Experts of a small language model.
Size: 9 layers, 23.2M parameters.
Training: 589M tokens, 12977 steps.
Below are experts of layer 3 (counted from 0) of a mixture-of-experts language model. Rows are named router (the router's row for the expert), up (a neuron's input weights, with its number) and show model dimensions 0-191. Each number is 500 + 40 x the weight over its row's rms, rounded and kept within 0 to 999. Numbers have three digits each.
Before each expert's rows: "mostly gets" lists some tokens that are sent to it at least half of the time. This comes from a sample of Wikipedia text that the model never trained on.

# expert 46
mostly gets: " used", " made", " took", " began", " played", " named"
router:544501404514489460589430549498520511592538488514470507462510502495574470480479488491476591565530551496526406507488492489530503485496459537478483478504564539546464542560502490501503543505485490463507583480515469450438474474509508571536484558530510473514530521417424564558486474494501534546511472431419456502486482491549501430510567476506573527482461557510437506500506571492561483532451580542488483516534482553484465415579530464503539519452511565467506470523555475550483460472502464574525494559452511500481529487465504527475494515438512497539512530415481503528614481491502491446
up0:569552453526471520484424514579493418460558489516460463482574578465494553537551474520525496500533467487479475471461492535466512574498469485490531548490539509466538531537491500571513551484459436531515481480509537540520518498528473469539534519460575427578488562435496517490531525562487493500506529522483456559451487537495427497504463529519521527487484493554494512439520540529508513500445473508427490538483511542563503526596504397536550508451513538489530438444495471575482528497406469496468490530532590421502474498502464554546554404498402440522521557488524491539522493508511570503
up1:512464429512515540504521557531521479536495498536543499518501563549540487476526434504471544530513539516491451531487537523586577455511457495503475459525486531529526420473506547537584494522500477515592482475402547547556403460537529441547478463532493548517497545466534434565504477545532528470515443492485501446528461460493385429502454485461515498461483529508487497426472573480445506470512531572547503510507531420455462487525429467441481551474484532458467549491559461542500501526518457538471444591459538455475438477501503471516480529480495492449504501435487548493573494569485541450
up2:465434449489482512480431523530556526526587454536529543529543527532539538554462471403507428521560534471531574508461485539523500428497521420568469508524513463542571495524477527496496514561463512544515468504580536485451511480406437510487488541541518549464539503548500528450467447524511538504508455521441540534451484530560502511504535499537488416506463516605503491544485468466582543534470523543449494492469583481488538496476471512545530513494444482457580516533498506532495505463450529585428521516485456463486462546530470485473433513442504492478480519428466485533568478493570572467
up3:485475540416459518482517440542469434543481510532493509524543452434539489494492519446493468453484529428512494420452499545528481517479494523442502459514508512556490541562484536521417465503444481467487543466438433524469503517530493470502516480504543518561546521500507598542476498418542458457490478468461534539459536482499439468540463461501597503539521549617535541549499466545541486484505486429474438465453522472562499501534491447533500488518443562491455539511453478470571477561507598576506475469433552460474571468518502505455509520586510512502515510512522469504587510555522465574

# expert 15
mostly gets: " Ar", " Mal", " Sal", " Gu", " Kab", " Gar"
router:492513409490560532476520512578502569530508587529485561497416527526462528555532541489553530551547521508536541454477425461461484492436505383531492463466461529442503516481542542424518460495433514478459471438506553563450463522510508472528515500528490425483483563496518500491543549460533452512544446477533454495448506508510447500527446525514498486495539525490481495458568531528508499410508573426456440505432460538521457512510449530499418545505524442577546429502515459411450573526490487523528494555527528461447478508530476531452545501531532452508517511548538470483497481491444514469
up0:480475546506537537528441482537588468549537562478493505505446565410562471533495478551497487482489530522487493464506444475502475491437482491484520492498490494428557516432529502493477500537551520496557451490527505525499532525457468474504468507496422449476437571490541582524486499499507502464527467511528460458487490428545470476512604530506459505571494476408483484429565437471499374474506567480482437472535482468493464481485479516484552560503551470599526412474459532484465457472456545442531481495556517465420469488515617496468535540498479498459542502532440476522491491430505533483
up1:431524398441550446507539462517523550513471467522527502503547463484493535511512517563466512480583475553502466533573463451514461481543485516463525505461427536529483550472416490483551478464558432497477578493532505444520420468495511465528523501499527521480512461471508475486473480515442546441460511535494575534514529483496524518475524506547541543438514510469514495562461498496495518559446523552421607496524438498416466491473572431474457442593547445490521459508520517512468512517577512558489477459487460552470473432449560535542465482487532483438522525529533486501600454531464536459
up2:438447566505522462538512501507453528456507431518502531500466477451553552558510522552509503436509523430541490512490501484436425503479576471497501471546478567471508476510499457465464436522510536591455479408533467485506438460547538502497499445429513474527533558500538528409452496522400517541504482421500560519527469509413462477559552484463427480498570471536460479467506477459541603558536559477475474523481541482536448547434489527506505468506550536507576433517521534516534449490495503513525488415544580478492504502512441471529516542467496551489515512492473481437445477537534531502
up3:514479520569486495520528461605448424573497524519471543470445486528475549564482514417559438497551511439554449538520436568474508481494626484517530510533508523512434535496460504519500523538457453481500450491448557512482550491535470495531512544514457487479478524510495510463552494472446375539518472530482494436491475514549526518531510513519486453500487552492553546507502489561513529512514516582499471526512431500492522540549505514539488489513511494520463475524483515527514551521538515413537422585410499583522527542483459498500549518567482559583497516526468459547615510473465479452

# expert 52
mostly gets: " development", " order", " areas", " education", " design", " research"
router:535484523489471468507463518487490423412551509542517575455517466537549448530474494473417466487490523479455534532550537460545422560533508456515494530507526479470511504509429553485560460534543503530575446525468485481561481479466453469480477481557433466500555473537526500481523462459442488492455473560497562446555449518548543499511491480471519495488461508470488479558496443424512443550475517506535534499493468477463533501466557528526566470519476409578515443488505477390532517549518527437428473430483468481554476536447444493556460527441505476399465499474537464524509553530546441435
up0:476526506436483482537530476497526532508516465504462584520444491495576520495453549429509546488488500525424567479499505438599518537509510547463481470482506504521495496534437590447519539543479539479511525502435517535504497472468424459483598435498482549553541553489516527501492468425466501563466445517561491539515528460499474508550532476481630605455434571578533462462546469558539454526509570501486498522427469508508420440481521544505564474503462535496469462548485492542549527515502534539502492511499473450541527456492447501527519469496463508441469509493507466565540584484488468511
up1:494504458435554511529501474480541468500557516472488491467470546541569500496490465501470527509458536488472574435502487518540439476523493491560553492540488443463447464467483505508506444463518502546551442580609453536534435479462476472486511444508486506464454457533491551535531487416519521489488529485498536477527497500471504516563471460503575530484500537535504533502498506466459439454556459517591519476563545465535471402496553588442540485485438565430506538518519507466457586541478508461551521453495447555490577426434436545479507529412510487457461415512494507518446488506551490458
up2:471455559517436448473539515531505518558540501521443500516494499474472469551479517563482479470523485452520466394549545462496492486466400502462463495536450522471413464524468550541507539546555506530525442482485529542489387463492522535500462539455521506447528490465504499472599488527532491540497489446468470510514517457450563401520519405467440473506529540482440538525435544458449451471537511448449531547522520541450540468512492466512518555458485457499526461474481493577489495561501539492459521498493522532512440473516491468586513433571505591538425471464498553463555470525467486458
up3:558458477448562417503526499476551465426529530522525510583439511563479422538520430467458553539416534502434566464553460509523468562569475479513520449528539545461522557487502570449507477539535513526484491463496521519584426524451534533521470573497507497488551488541485554493511461549458501524503549456476533422495411497502503443469475540489559517522442474545508485505537473485535438489523453481519552494507510417490575553555492497438511487494541508505524483468446553413516533506497463462485509518462461443498485492466418443494458504520549439401482476471477474529538493524522506458

# expert 34
mostly gets: " un", " dis", " pre", " re", " en", " pl"
router:545512430557523500476491533539483488456453416509506494481376477434550496589547536521482492486516522405451545502519421458520478561498378484509525478380470474518490542455504534475577463495502474437512570570512489517477464521509482549528529464441459471509491498451560488465483497508486520519502533489466483477537493511572540442548552518468573436508443543537522463572523584535487484539521517491574499481462500557532499493487491553550453502499469497554509592570504490491457534485505541508506436487529562484499454490501502501470569545536442480478484471506458484480451529495462511567
up0:474592534478508523492502512508557489533457534444488482385461521484530552532494473531502546538508504464541462460470493526422483474560472519479493527480435482503511576498435545410525514464487452499488486557481487522528538475530456462465510445593490459453537603457429575439466475488502524546508520458507494459576559508515498456520502470559554471499426537557551524536461483472544464495500524476545464498512505542527456482502504562510567546510480553522403553526534548503480515472534521518461404484533583427558448487438512498502547505493532471473428494578492522533536437458496506495
up1:491435443581496447529510506457523517515503534515442537482465528493582533516524440458473577554462489433510513521477476486539516451488489536398528458494443547528482430484488516541483556502524478434582442524522532525474452447499490579495530480513531547552504487513428516435480475479447540505462579544451523603489495561496429513509583475474545547485497524492566432533472461565491489540544448578519486459539426494482434472477579462525489530462478504481555447519516419470551526447481477557458440482518531505449543472477485517492521549450514510454500480486495448455479510461470525517
up2:565466476545469596445530533473452533511523502542503503448448466454537515460432483561507514474468579426504528503469454515451509507487489487437563462491536484479511552443469575489520533464497531583489552546510474434445462476527450522467515533514496502553443525532558525457437432514500466472436502445479526464454537479520482515516533483508580476522495539547529447484535454439463565516605505416519535492483513464474504543435502497548473434568472478504527524589509499524529573508512541496490523481547526620505502548465463522532495557504511514453454520486520553489494447549488458592
up3:504475401550487550524510487557488561548503488514490487474470481507575528504532493541539535428516519459475445524542542504455525489555521474502500517505498543510492464559508509561485583506484450449466493464473531525499438504478481546491552453509525432511527462505531438475498522534451484537447474483496529453467493400475477479536552490457529433535491501441506543496424525548555534551525456488512499514453451573462441470565471512554480467505540517562524531456490468517500477509501507606549459601437501547452491532477484470556536486440461486489493493457525534422473514612618410530

# expert 8
mostly gets: "\n ", " 28", " 21", " 13", " 17", " 24"
router:510553471481480527576468431485467437538489480426473518548509574446466456509530570556500543561487514532444519526576519536493518468476493460449460500499559496485533561504492515475484536476497441508546500465481468481501532496472490425558500573510543502523572486474472439512491489498537533525501491491404572402467493567510527502526523503452472416529527493546399508586528458475509544503545424559463554533518494527532545473554445496528533562426545545492513512506481593507525513476461477523472503577537456517571408562513516453559474483512541508527507494461462509524537496560503455539
up0:505499541530512490498486519479564439533520565505529529486530518482522426508501494413528559526469535443512449538492422475488506481501452530533427538433451501514534582525546451429467528513439542547498490536528500471490457486466535413516531542494602492558494500504393483504495483398498535453470496525493451464485502512473542566514549472540506548479513526547513470516497553452442470543423482512539467526471510412497438588549461584537499547506502510502498534498529479523496535528575471512510492589492550504429537511465567480438555507473484518574515508469433506544426492512544469538
up1:505442483448485533478464458454507469478578459460500542520543505457497448440432412539518590465506536513494540476538482508485528442536569524523571466516488448499504543500454454597464471618497514484537539463494467490531518500525476456511523616499480490425471467512488563530492482537486508488494549468438583465504523483527485517514455495525515466566507562526506484525492499462521494501524426517407452480486493580492497502531457534492517514459473522441438490507405508522518506504476553523533540476431503521598590563439506556484477439459483504466484551469501430495529477516585483503
up2:559430531461476511494550452581515521478438513521543523492514496423557534441494540534454509520465523417545449524484575534487470489528488458479456540584450480544503498520491496541474498419442466582498503448570504479500443471497558512467464542494471455512521468492531535503549476504508540559525526493539500485531526459456507561574556510526450516662488451521445488564509526541460455478510470484555484559531458474436531482501437532513505506408508503560488471534533447550450483487525522490553497520490497527501478482489513471458562493429514454539543540549513468420472542573566500519
up3:489468414573527489519417493541484526482522529476496486522466544490625481498504476535530475486445533445506508515474518548530452497419507428520512490419473513489492520447426529455490413489517494480541521504504539515554481476488536450485481537500462494559500565386470477492525501468582525428517481506439489544505435547524477542421567453546499457510545555546510547514525484515427554514499599448539515525526525457450569488529468498524466513469466508492525476510517510442499478450451436494444523488519506522573549518501518565500505514455467467441557504560499548495513521540419413449

# expert 24
mostly gets: " John", " David", " Robert", " Michael", " James", " Mount"
router:490541526478566409481478520515495516538527451539477500475495596508503551476515468482479541552490434524589542558567538468414456440576528453581461439472458552508523461442477525464437470467466518456469419478407554493445492536525507454553516454515589499457472447502501502462531563519445482482505476524493563487526493525500473546504519517533460596426533471471449559442494512492441550487476552476531512482496495467513510543541508526438449524556489499594560497506523469423503509552543515552519521566507465580497484461527472498512490501547447484467513535518497507512537526464523553490
up0:501497581561528470509524513447564504533523456513465487523473572458537501476603535518443456500553521507468486473489530499550535547493517480516555463436506534504535546466550472459480505506483494497560525588472547449530481477614475402537496442513597475500472428514389499510530542558536472552499551507509448569498509544459504483472498512548515529434441530562430530459448436528436480500551482500471534461506588496532478549515511548473472520494563561510473452542456474500552488482479536523498543486553460512479414514517461490510483495514436459504475465498422574494522539480538485487
up1:488511433555487502540491519560487514548530494519552535473576496498507587492490547430484485573425510463483551413506525519533558505491508461416528457434436548511434523491528478528601515553496562534496494522510540504523494493496528514486521466531523473493561438490433487482478563590527508493506477473502441482472573498554517487490508480466460494503535448566464445484435479480519475523482460564493482464527519530460432457513556493493437464513425476521543551502547396558606521509532469541476493455497504516475505478577466469549542529505457481492444453427442492475473443459497502416
up2:494492482516483453565535518450526565575379470546511437556588498511536447514511461508551458494538527451496556580512544562540519518586565470493459529513455578503428543467461587505455540556524526436546491570480512602518520541498429495513492489509496527560515534456532521519486533531498440507550501522548579503515453549487427481459494512497552435474522462537556537518451478548519489529484465522479507543463501448553528491527473500475520472508559463522487441413482478504485489470521465468473468539469557490513478503525523527569473474544487498464404559446500481464510552484516454518
up3:517526509539530526520445553490415553495477485498438471592527545455497523547462574486511477435520445465512423547591518541487413390555472514475486588489482496463507505520480493480510498466460457469480524485482493512455493454398440528545528513401505551520563522541443531484527529459487572457422487581555537569533507548495484497480515504531535475532419539491531609541494544502542530516504509495561454539465503521431465504507507516478504492482523508444498526509616484482463444502537505518464490527483483515479519474473493517494530445567447479524525538499485458547500523467544472564

# expert 53
mostly gets: " son", " father", " areas", " man", " students", " mother"
router:512469486496446510534496523449521430413491538539481539533524489546543444436476452518460440496461458448488571541528513529539523509562505514463527578524509480499538531559368555508551516518567509531538459535469453487556479483471459447514480511480499501493554494567494452474501482423468511480467465591465546486510495457513516460496530510495523498552442523445587557546488417479466426521488484527503554461471479491472561486409552506498539469511470444502528476527530482482510502552506539432402528425565488445518444522527495449534486530415489498425454472476516458482555546462501509471
up0:456489493530468489571471513491523503501475486521490541531512450535583570553452486468562515396525491439456540512481491524465523505513512483570489554469436485508485547484520477497555537477557482516498442545437512522556459466532469447462501542507516500462430490582478482471528526508488550518558485485547501462518488505486552517430528524510446515548523500595578591521420503566472518462499533614392460500474420512507473523515484432461506425506450483442460475494496522523537548502455502526574465490445444430474501484427503514494528538457550537521501551475557488557571488525506540508
up1:569558488443455466534497531532497512453487591441532492500520532500437543481464557509440482572543431439459538503470466537457573500508476448484494575558520443527520519515461517574501466573532570552498463524533462584523496493446453511506492561439496514444528498453495502551450516494503469518517526552459557493435532460469512509513527525559507513513554470490539603550480513450490514433510500530558537530543549477437537492436521501510473554526454516480514523506482613446477480520577547471497392459453500455510533467535518437450488526488566570509470493519488489463510508440485466479
up2:477515484580549539540558435497502527490583546527477525530500594514517499474444437477473547501458489472519540443472452524524503598472470546499533503535436497579553389529456496464525525488544479490435447493503503461504503454562476504449527530495555524535547444464585487485526507517465523502472519530487536534483551523482496476453526555519531489507465483445539503481471466559574495535546535506490453488496513475578486473507421477447500542507429499516514491528465487378510519490504506548460525429520560442449629544474455483478539521433485506528427528462496542542537515517531563522
up3:510510383541481497459488473485486458443471520505503565492499514474529515447477472524529457461543513531443463526446471515452517467553550512530558519484520457490544493548409579454459533525516541503568555492491486525501538514569556494461410553417475473464437493529493506486485512493476560413497583537476481408461492490496557494527562472454496545543476557450543561526547515536449459491513466539443463500509487446432480431443490539459578520465500490536437472480472584519482492583502548545445495505511504518483547500513469463495451442568542442464456441535470479465513465515500453469

# expert 39
mostly gets: " —;", " Socorro", " =", " Canadian", " Irish", " Japanese"
router:490508502524452532415425458448505466507458480505564544451510529523496480547536537464519499437513393440499536506478498497477537513531488545530473486503492490549478457485528498421530527527519497519438529446441478520553516477523465466461559459468483514482435538468468482610454460477511447513566551459550520528557478511463488476445547491435482482493484485487440457465495464388470499541403480485575494469568521507491478529527420496446551450496437420461480498517512511536515479437471491417558441469517482529541555462564506496493509511525482527538549550468484439467469510407490528577
up0:471548484476603480449475496479506542548500440505518532527568475551499520564452429601499584448492530514458494487506437487465557505456510521462515529494555452471528518477486520572530518529424474442480584451548483508457465490591482584481477501498536478462444520503526457417526492555516488520581451487539462567469469549475494484439516560502565492533476553540517494485407490542528495518522524413530499540524507562494447556508559488483579467540477503508461460554479555541445485518496490462507501526559530502461434532511511534426537502518517496465465485507478535537514454489537424439
up1:568461509524556453524410480507451492539539563530493473436504595509549526499529546593510532486476460451495531478454513475491460511531547419518495548492497484487522509498530540523515474605523519499483477554502548530500508488548524508454439510495440515455394555566440486538513424460580562496502513526571491524537553488457522543475542514453514430537530479414469537446489487470441498467525514514444427494448495515410515519533485503462528520481526548485519481526536462561487479449498549545501535459525496421471459500528508510478514432453579518509601539477514511543490447560487517444
up2:527448513349508553498487447441512506455537497546573507445499484553549482531532458450433491503464483486500483566492516533528510471521571514463522449503484478484469535483471484467538504589453471533522525462533474491535486513505505469496510555415476511513497476471545471571465549508534505420517451493490503466484458498497440509528437507513496498504485485515530503479534449473485522578448410489542489549486602453463512519503484545472398476575453521488482501518533531522475494511475543446573550506495525489569467560460522576512394573528507528523426547510507568445431432486544544500
up3:474486522515470448461461492455508496491475550499517546515552437503503559514568520462511467430479519489483453507483381498536537513568386468497565480451514436458469478477543477521488513458526510512464549556469498518519564463456484472406495467490542542463471502434460485567517530474459479482477555499468459550446437503490420541416471492444497523500467485493449479506499487461535520425514599454450499460522518486487448501490514471494558521525472490564485465421518481534540491457541540549589530514525498499506488410483576499526471470541550447514549518609507515555503428503437468510

# expert 55
mostly gets: " member", " son", " father", " band", " man", " director"
router:490515511466517508558546497418556418435479452550440502535520491523500479412478436518436444472476470509452494566569460538513527517480485481520505511522498502520519542509430543622527485493518526550500538521524514488485523520504515410525529518517519529506542474545564446448543457430513521491434525589519487533534510457479466420470477530472492546516488552464543536553472442482477435504532526516472547473497484489519548530486582478474486476536483428556503515410557463555521482572541479435406511460504533484487455476540526458497472536469465466440489527535450529506589525442509526420
up0:494463466564470538555496496389515500473515490566460539532535446500556492452481470538480467494526382438421507458513501522523511529422533488510582475482466555480522516504465544475461496502457444522509512474460464486461426473504602516501523470514431504527509456478545498422504523534492536467497524590495536466487480557457503481440421517462522524488494578508551587543528368434493420467553525472406509524532486492527480463452546517498527429465517490528546501494498456461486537491499462497419509516562549455510470465453511481510471442445521479472516505551546475496459514473506509504
up1:485473435507487465383461563460479462441544452573482546486521484479491437450486578560453472477498507497460494523563511481512542471556463487503530544468437520514520452457480481576529529475490391524529501453487480512477524491506517454511541519465570543446511461425525419499468452473494511534514476549475516512458555531520469448420579500519511520495464548489524440501436507515459542477438539520512534561472466498497497426500521485519527481561559493478511521480474519536482554500525552495428486496493457508540400528503568417542529473518536375422403528508496514511495493487461501518
up2:471455493515513445558485526499479441475530475444541529493479517495567509490451467513490534449514477464478490518529514559445490478444558559491473523458366436523535542581448519446451534505454554503565498504553510545523536528498568487513447517471496556482488473496450411474459514501506512502485518456536513462510508384513500478501480543481468504532492566597519486552470495441528500446443534578476503502476596491533489439474439492467558463457475467526469512452533589525483534578565564523468465411457561518494440529482538473545478448495510526494506517455546561514521495443537504470
up3:464481510497558528520526459481574493473473521487525494549542507529527480449444465592506438548496500441506454596525478571462526378481450449524488440449477483552476532491442481554571507506528492476504455469601507527462474505506428540480490532470538484533478509542483464465490547479496569523532502462477527532494513464452476454524479546489469503557502473495533576460518512479496516537612459486478551490472549399529534523463478472467496464459468395449493485446539513543472475579560495492450469483456466544425488496555464493483522578544565465478527536502457580463520463500527519480

# expert 32
mostly gets: " dis", " pre", "pl", " un", " j", " re"
router:551511405509490518460511508420484529452427440497571482517422450448549477538533572518432516439513500465426516486563385501527519470461434532527597463432456451519420540455505518527546522543577471538572521578553521500564441528488519486506490505414468493502522502545516439471437518563442479500481520521457496466519518497487534453513510513480549509560454511529538471539533551474544460484518504485535482486478507506497513499491448563518429538528447456510490534482575481437410506495482502444531436473542507471476461515466480521576512476513451468477470509471519541475470496474491454491
up0:524457479494528579552435426512436470480511455471490496516505579495539586550549493628534493397486513500521525533471476474599517525492484495466571510447499536507500559494572557457531538520547520525531449491536449513512480496464456448434503464582543544506515456539486498525461503505449491488486588462499465507499493457450471427569574527477530519530528417447514437462555557520545482531523479512517483466502515519479499447561503510469476512526509528551438562436529475473627517481509557503534464455487543487512476492507503507504513466485524506486543519512445434549485504509423520545
up1:500555482527466555512518506455506443523505486479489541474495450569534567473513467569439494532495628497502578585472446504545511493497436462463576521540553515488512469591438567430492462523544510521469462527461439474521464526513503483520480476541500435563459499486507446490518521486477447532580464515431499464537506443492539475547469476509518505442467581470598443489456513415567513485511482434495503518455483465466493489455529538510546440479474517506534504500474494421551521541544539531482511493481512558501427541473480547495417484458550509458448446495460520509442523531457428496
up2:525518483543481498535469509523514485475498494487599502499540557409437538543557542579544533466475484484446481482497454450480481524466512487570521488495534416525399476481494516486529516430522537516519477402490508535515520508492533546539484540573547506526513498566473427494496521473470509422532520590509401490499434482390462523531491559457466506555466533561532524515503557484539452537487529447490518522457492550509541570582472427552434542543513426566490500497471483507491472472532491463512469547531514525539517554496526475570479469458488535508473538435573559492514491497547481550
up3:439536484569516505482542547435518501524455495379499478473498525479472422484486550564488498476553519499456482447542510521479433479456521558489499509520437458471548470557522525542416480447610492562474499556475512466499414474460480502514470499496467572494510512529437463495456504510498454466440545548486466531468471552493483482492542503467477500586488505468549451446512521478515473505489532510510491519466489470540433473478479487510443466532438447482446501496452501472512557490512486536541471431511476467467493408428417464537433587551530382442455533541545523536530550544514490472

# expert 35
mostly gets: "pl", " pl", "ph", " fl", "fl", "qu"
router:491512448522465505491540496433509563460402462463532446536416532523494530468528497530408485437471547470461504471547424517548492484472497547574566498485483472485445539456495552617545508492567434517497518520528524534519475532509533501504471468455493476525513524537425451477440431523542494521506485580451493535538494520477531510535514472537506426536533452491579473537537489460590454497547491474505494508409497521515490569579463501499443531511546538498507548457547478418478498520495459460562473467474481459438470530450486502585530475536566457453480485482543577487476532503487473557
up0:519437529448477480518471506555485437466458499495507475448563498458476459486463544541549496551507598537499423538489492449493550538438445511526557475559453471471500477530531567606487508498507485492504523422490489484509527531493560499519519486505460416515536514517451511534509543494522486459509453464478583540584469451494489549558455398567516483565490548516501519539601550522528549515517502472496545539531501424507523544600518459517442528530535469578516580500505471481524456503542458456563512500544501497451540471470471529513541555536569479498463472502506595434515461493514532498
up1:492533498508474491522579531570469515402546539540513477525568534506539466482483512582449516444475506480487483517439518474509550596428437504483588400439469536417479483481460532528501460502514531543489502521553542547470531480456429461549500527550466469551473523479498479530490499476515503565454524503490404496481435507470513554599478470515512482531511512528516458516456472513488549531522501433517591477471454543485410457534507455496493552479564474537491465513521536479484499499465461473500563453503518523581457380514522495479505524466505518511523567471504544468439476424478494567
up2:470535509554523447502489526434495505526554494464479452452505485505552497463434443529413492556439500523453480493497499521575464440479550486451479519447430540437439504509458477453442572531559527553483544477537529496479464472465543496547511523570426515482524542501533450556513514529501490560437479505522505476504465532460493510411537491489535452445468469510545527463474526458452546507483487478496490582509449483534433525529518444456426499529534571399484591417521531527510483469561461450432498452511529507462510479469508517547452465419566469425489529537490548470492487461524481432
up3:472549445522558451506507558537490557514468499481500455550480517561490484404529574488499473502525577425484479480551513475530444545438523527452522500550492395424518551441488512512508457454498463496500451537461501514521451446520537440548502568447527512486483482533479518533489599498492457472458539545491523512503502485527576507531468564448491464519507476490505521502564526420501445476446423436482510504469538514510480454539529467451475498467508489455448455509516527491502558522461515563468536548480564453577495523473458413500463540493476412490428496531539558555499602554485444508

# expert 25
mostly gets: " and", " is", " was", " but", " they", " he"
router:481512443524505551490531565495464516519425507412527476482532578499524490546534475527553436421548561479453531498432513489457515488538526524480461509545456469510432509495549461458542567485525559533529523520535570512545519498460504521547493567528468438568481447527545514568518543471533525508506462465472446479509550585497496466465446492493510484577528537593568513481561526544496550541540481486491542434431514460427470504541547476437558455469473525507457533505483554472467521439477531532461474500566524510521464409457442533478500410513548512500436538433487509541480450477521482526
up0:512479511461499488529510484532480537486458495412487518513454484536570489518505484546515488495508511391463542533504535486557421529541536651523553470478486527472561452550508498465554518498519471503460531477477516522582576491518539483559496538508453467470503511486514493477507532491570463472491536469452556376408544445443492526512468496450529489513515531525447551494462478558546512556521503531537435431423516528492512579526502554435529497406515509499523508539499486563539555518472523532497482483449519520497527464491459440486446518467539523468529556521485506625504498514559537550
up1:459493501501497415502509544454505574489517441469465494485457490454524481445487457502561451499504416361459542563520529532518496523447512507384466529461502462538503559527557546568520520444515589518557517496450478483537499500502517442533508496559556417534514503533448523512486503536472549488529496491418477402501464435488540539431512533458501500510517520548440489466511464554495508448469503500524474510499548558531516480483497517443561496523458524544573471495444513490432458466469556497518492554521555518509514458388557534497481520571510513537486520475471486542433499518578531520
up2:482461504520485493415536516510521461519457521476480517458422502495506526454506536465485494482561456459522474476474504558503490480535470514465499408525477497541527520446472498496534540483511491499475499484476511440552486543465441497577522484480569482499449374474534504560484410491423482445498553550545618519501454429471482503534536520529490462480537504451492529455525486502406572487480505486401531459519417483467585549524521465514547438569548451518498518482444459492430533492508537510523567485592505477444415449537481468503494558496549485496488468535471464435534475489475442481
up3:514509526506484385440515546548485438463491534482609519557516526552507562530562440520442474481545499488475546519549476535452556549482494534507498523494468526527489458543526494550557515479520485495546552469514505462476499482531458498499531491515431543510481470580425474530518506497460563533470398565429501528468502451469503443488561546457464447517465474545467514502577427419481498458581492472465570516474469514535537493466436501402509489535435558567480545479450486512564502445495475538507479543509478532532497475431458504538542468562494434476457506522497474552542490535519443465

# expert 28
mostly gets: " is", " was", " but", " been", " where", " are"
router:459532443526470493521513506530518496515436501501495496423521493508493506528428511494519498428557524475417466514486527454458567482543535524454474551549500478542467487584506445493571568511544545499516576497546563565560441455553486563528563545511427491561551412515546579512475516478511446523484486490451476468505548532523501486414512497563513515569510509575454517475449493480492537537499482547477534483519530523453483502525533460452509484470531544483499476541432535473524507476455607577552460477589471574500518512427503491480509488441505501518540504475437498546597484549524446503
up0:450541504482576458502571513549534509495547537443425472435441483479528448515420600447464502431515487491466449495516536436502591505533477506437551452504503506512545512557481521534509450525529541464491515482563495496481467382498506499571524521461491455538575480487568477483499551489511479444505472489514503543520471464561538506426578567472552489559532457545573494470464491448492528546433492516509449475503472485431454521507523517502473481468598486531497485535464502496464482541504562501515424493499532489534583547481498519561489506415468498560515476560548472522461524468551517559
up1:506484462439484572514498471492562544471536457464467512570459533459584493507497468433512476512522501457479462517497470483432474496510555402498504469496573517516496473482522604476485483457443518536546502473446511536496544450542500540510510540541526500475475477440433542480524495464509462421493458553491537511511472428473528524494520465464542526523447560531510565468509537469575524485511516456458410446418575510440513440489545577503516545476505512589510538483580442450484474454475520459532532529490572462491533519448497488519463549464528441478562486504584450537555429476515541446
up2:525542457491584540536456507457499499495524532514506478505533466544479498512484534528573469570525479569423473556525510480455447456527489451481492505440570414493501507528483557488546514536544445463587446470560533539505482512490477461522536537525530524551546480502446531505466521497577471481479538548505513517494489563459462480464489442499498491512467549523461576562478472407470511461462430532464497442537564523518519494479550471396512545411491522551492497486500468509530562541541498547491544518516542521495381509439422446486497525531398495524479539522573533549529482572482490460
up3:479539545453424496478536555454494407546505522515526510499498544457513522490518487458548475501505463520465520489527442529506534495491491499596537506505521504526466507535492476470533516520551499466550528479536486497496531563610550492501509464523538466499489484527486539579446433461559511562451545440414441478462441503550494493475511495480444540460540479521548548511573514483472542491407521470494593525508479596509510508459496457477419527444490519496448613417442529458578523537508567489522466528546520504447557504435470464495493491552464478524433483464495514564486423449468510452

# expert 45
mostly gets: " had", " became", " used", " held", " began", " would"
router:557518439546505506530440498513497538526462530461497520482503449496524448523442485510520528547576537532486403497442510498501457498557504537493525457512502520500450471565581481493498527511518513428469560455540468507464454474466488563525484510500480490555515505437449593592473493532447485536529494433481464470443496420512511433566518536483623546520471528483460601450471556532513470552465527483420538547520504500500435512549483478465520490517526491496506453411536507511480498468536480582575572576452492446497535429426514501535487538442479503515534518481491480531562458534468508508
up0:452439526516558432519518488511500536491452502483459464433517474457560450528460541413563564515528524480513458477498502483523520418572476519528572466515525511474580508537454524493499496521534562456474513514546540495513481474537524478482576504513510518538562458498558477538576543492505435517478497458466546541471556424525491526474581528501584467490514454528517460447449539506533521552479591491490447550493502461455482487500531497477546465464577452465462497534504497530524499510532529488517376534432514491475523488470485549502454538436541487587446438542484444478509598549510550568
up1:497516471498510493436563545488528575517567525481465564449441520530537485501497498539572541562523537516577541447450465510563455479478489474442531435481509527535551455542484530470429515533474543473488496502497616547539511522470475572422538520486582496545579478504483539511518539432459595536501502516496445479548561455507500549499518466489492539462512549547459497564498469517582522474482568554486442462510511449486542466460538519549541479506517463515492462553470497571403518506574540512550498506524504510522558511518505528438540549524459493488507521493470436536488505501588572546
up2:460520547558596458462470479463450510547532496492496498437524467485540479540488445492535535500529505478462406480494521551520499513484505470519499480514543485522465489525428545501439399523462530428492408489478498496582527481502446533515578465442501559502530441514495465518471478583462498425439518442462554489488486481462437530529537566428430477475520488560514540535420505474465520451444579509500486558539484488465512428520499438467533507487570462473415496499532464478477576483515518447474461471443504452464468503444477510511477549483508516557462597559514500476506545548527480551
up3:511567512520547430472444528517485500443556545402453498547497442518468520515469598509525463504439484505478467525472412551544482524472452574521570481528444518527480476499509465534528443514507511538413468458503550554543490491512530482540534471568496465481536485513513560537462560493454458485468521503571468526519472459541513394492514450534495469526504523537488547412504488495527514477517481511541478487513459437541565577566425472490477590511502478516543516451489453501461556495548506578533498498487487403519514500484517422484413496470520510471498495477451487490487387470568540511